Below are experts of layer 8 (counted from 0) of a mixture-of-experts language model. Rows are named router (the router's row for the expert) and show model dimensions 0-79. Each number is 128 + 32 x the weight over its row's rms, rounded and kept within 0 to 255. Numbers have three digits each.
After each expert's rows: "raises" lists some tokens whose logits its average output raises strongly, later layers aside. This comes from a sample of Wikipedia text that the model never trained on.

# expert 19
router:107140068163151054064129114098100129140061103152117180159117093114130120198079117135114181124120101129136115140101127114157082050156118159082181131104075096144118119135130158109067101142115160132204059107127191159087110145194071152094130125
raises: "at", "ating", "ar", "am"

# expert 12
router:132116102178118136087129151135099186136107156115108144125121118125159103078148160152087161148092146117153162107082107080152078121129053102122159088109103113136167193118175159118080098150144106135145084073114097148089072147147129132185072152
raises: " and", " in", " ("

# expert 16
router:064166089154163099116083077169086090144122118140131163114116105111138110161117159170172165192145130118133133126087131136125091137106125144080152127142122125131101176093142124172112088176113159148109076157117117146086079102152118185133076135
raises: " the", " a", " one"

# expert 21
router:096154147076119070068176069128082133071167110190086150163180126120114069155111129141113127135138170117150148097116131151150031161119099102040186143091154133148124169088132153108116096105155185097154126144106101182092130153137093151134167141
raises: " a", " the", " not", " also", "\n"

# expert 6
router:120118095154100099095125071179110144137138151142161191121147081075102138167138147115107164142122106099106161125098083089120077134114145138053208102103165083098111170093127122079096101141181113135126110129147148142110094140138076175120099127
raises: "\n", " The", " It", " In", " He", " They"

# expert 5
router:032136119158112076106138114119140150115151093165095148106168125109089091227099131137104138138122131095159195129155095087119084113105100158147157068146124077114170177166148148118119090119124131151227088105134159221122126130139117205108109152
raises: ".", " to", ",", " and", "-", " in"

# expert 36
router:141154068145110056105113137102140143166130105164129161102124102078076129194130114132118192148099136062156153111096104135138083078121125135126162114095053100132150176127129130125156100178127117162161077083136124132073078146162079171110122108
raises: "–", "'", " |", ".", " and", " to"

# expert 27
router:115156115147125110157160152151101119165162101151147152096119110149122131139111207183107172151105076121133130125105162107127091086180115083101172078105086096200146166086139116092138116152148138117123121070148108123103132125123149111197117135
raises: ",", ".", " of", " (", " in", " for"

# expert 10
router:097151150121137138068139069097113142082105128165101162174100079086085107158101176155134064177157129123146149087081093127115108110148113120069143138101110143078173122096108127126130108134146184163173116091067096151091093103137071148156116109
raises: " the", " a", " them", " by", " their"

# expert 31
router:134135179118149164127127121130149137160167101125071117151113086094120049173099194178084131131096138150144208057096077141166122132159077165096160084108111057107178176147099113079102097123096170106135075107080180136069125150216119149112097148
raises: ",", " (", " and", ".", " in"

# expert 7
router:111154115131196137151162140138118139177134145110164125118108153106145111127108146142117221122095126118102184141077161101125058130190108153115104118147112124121112156127117125123128090128166074082149150119179110089079089126170118163182106211
raises: "-", "ir", "is", "ia"

# expert 26
router:149149081149131112110103114139107179144081097135088226052147129130060139120147146106166149136159171128145151106104103097168120097123141078091155060117100076134179180115138114079102126116182167127175068073107091154094102198126135143141148142
raises: ",", " and", " in", " at", "\n", " a"

# expert 24
router:157129079148133139129153151152100114136125151157151174159049085096077105099083129155163110105141116158132168177150138073134074140122063118090150126081086085084178157119156214116122117172088166094173076087157143140086085111113091211161092147
raises: ",", " in", ".", " (", " and", " for"

# expert 38
router:139177108105121118055122097114078125108139094145115186143177125117125114179110111154103102156148133146161176084068062094136095088132129166140148101098105106178156148138095125043129134159145157106107090131117127143084101147178089117105124130
raises: "ers", "er", "in", "ul", "ard"

# expert 11
router:152109125117131085148136159149097138109118142083089145082076132122141046151099110145114092124146178116169136130051112119141097141146109098092187096045089086121095141148154141102034068148135153118131116113130139124088077159218113120113115150
raises: " ", "\n", " United"

# expert 0
router:102150073186122062138125136173124160086090096158096238150182133105091118166099202134105151136158156101151152123125156100121058108173050143095159082120120080152127135114166156083121125151128119107152045093113110184112115138174078164110094105
raises: "\n", "|", "-", "===", "\"", "The"

# expert 37
router:146116168111158111143156135161052135175143111156115173160105129081092114163100099123099110088099121078144122163097073087126075160165105116131166119106070078174124174135137209118137069148133164117130088093107165124101098138225126169177123171
raises: ".", ",", "\n", "-", " in", " ("

# expert 20
router:103174161147176131149181069118099148177128097137112201141128104130163105128100169095127110138124126089134164142131128057102093103131117173106149160130093081130104122122150150108080120135118122124123089140086115095103115100174066162131156167
raises: " the", " a", " his"

# expert 23
router:103180128114153086140166130159126131175077114182095186148165087111121122184128202128114171160168166129123121151089120105192060083125071183060134102136111098142137112092175142129080158176136110097114070127158125124104045162187100109101133129
raises: "\n", "-", ".", "In", "===", " "

# expert 14
router:125115144164164096143088096144130176132164157128147120135181142133123079119095152133127124169132141120150204123108124124095079098140103143094161098097130119137114193125085122123138103140146100101104143127108130135089111076140120196094139184
raises: " and", " (", "-", ",", " of"

# expert 2
router:036165094159061121118109126180154158143137110161108201094139137117097118174145132131174156147104127053130114125111099115097119151142114106108190137128084093149134088113125110112123043127180132098165124145112144169104097102184085223115140140
raises: " the", " a", " their", " her", " his", " its"

# expert 35
router:153149106168148102099153106129111149108112131111118183131186115121132100141112105141086196159108115100184142115084108156125082067178121154102151150056150093086192125160160123124099093150102085132116085163087157211100063122135100169152089144
raises: "st", "to", "sc", "v", "p", "t"

# expert 4
router:109113107184171112142125108133138086136097081116085143125100105119153070115102173170142159154133160098190184141090155126159073101124120168118138116143112092136073173135110139159077102130116147110151074151141164151097108147146133127176091124
raises: " A", " R", " M", " S", " C", " P"

# expert 25
router:086153131164179104157155125139086123129090148188099114140128121168162146148089176159130150159090105081134120092094130125095122121185119129096150090109101098169130189087139101095120096137172168104102114123108102193098092100138084118163128101
raises: ",", " of", ".", ":", " and", " from"

# expert 33
router:094116131136148144091214153123074141163135115158119141138105134114096118185125154164146103120186139117147093134146136109103113116183110173104132132064078118140150103131150171111108136151134187080148131133125139201087108160182110178150107123
raises: "at", "ant", "ers", "able", "ab", "l"

# expert 1
router:084151152146138140114107115130134155112146147112107176148110065064071152165091186123115130190161157122132138062085123064118132081124128142123183121127123100093164169098128128149104138148140217102187127062145123120107097123143061125167088179
raises: ".", " in", " and", ",", " on", " as"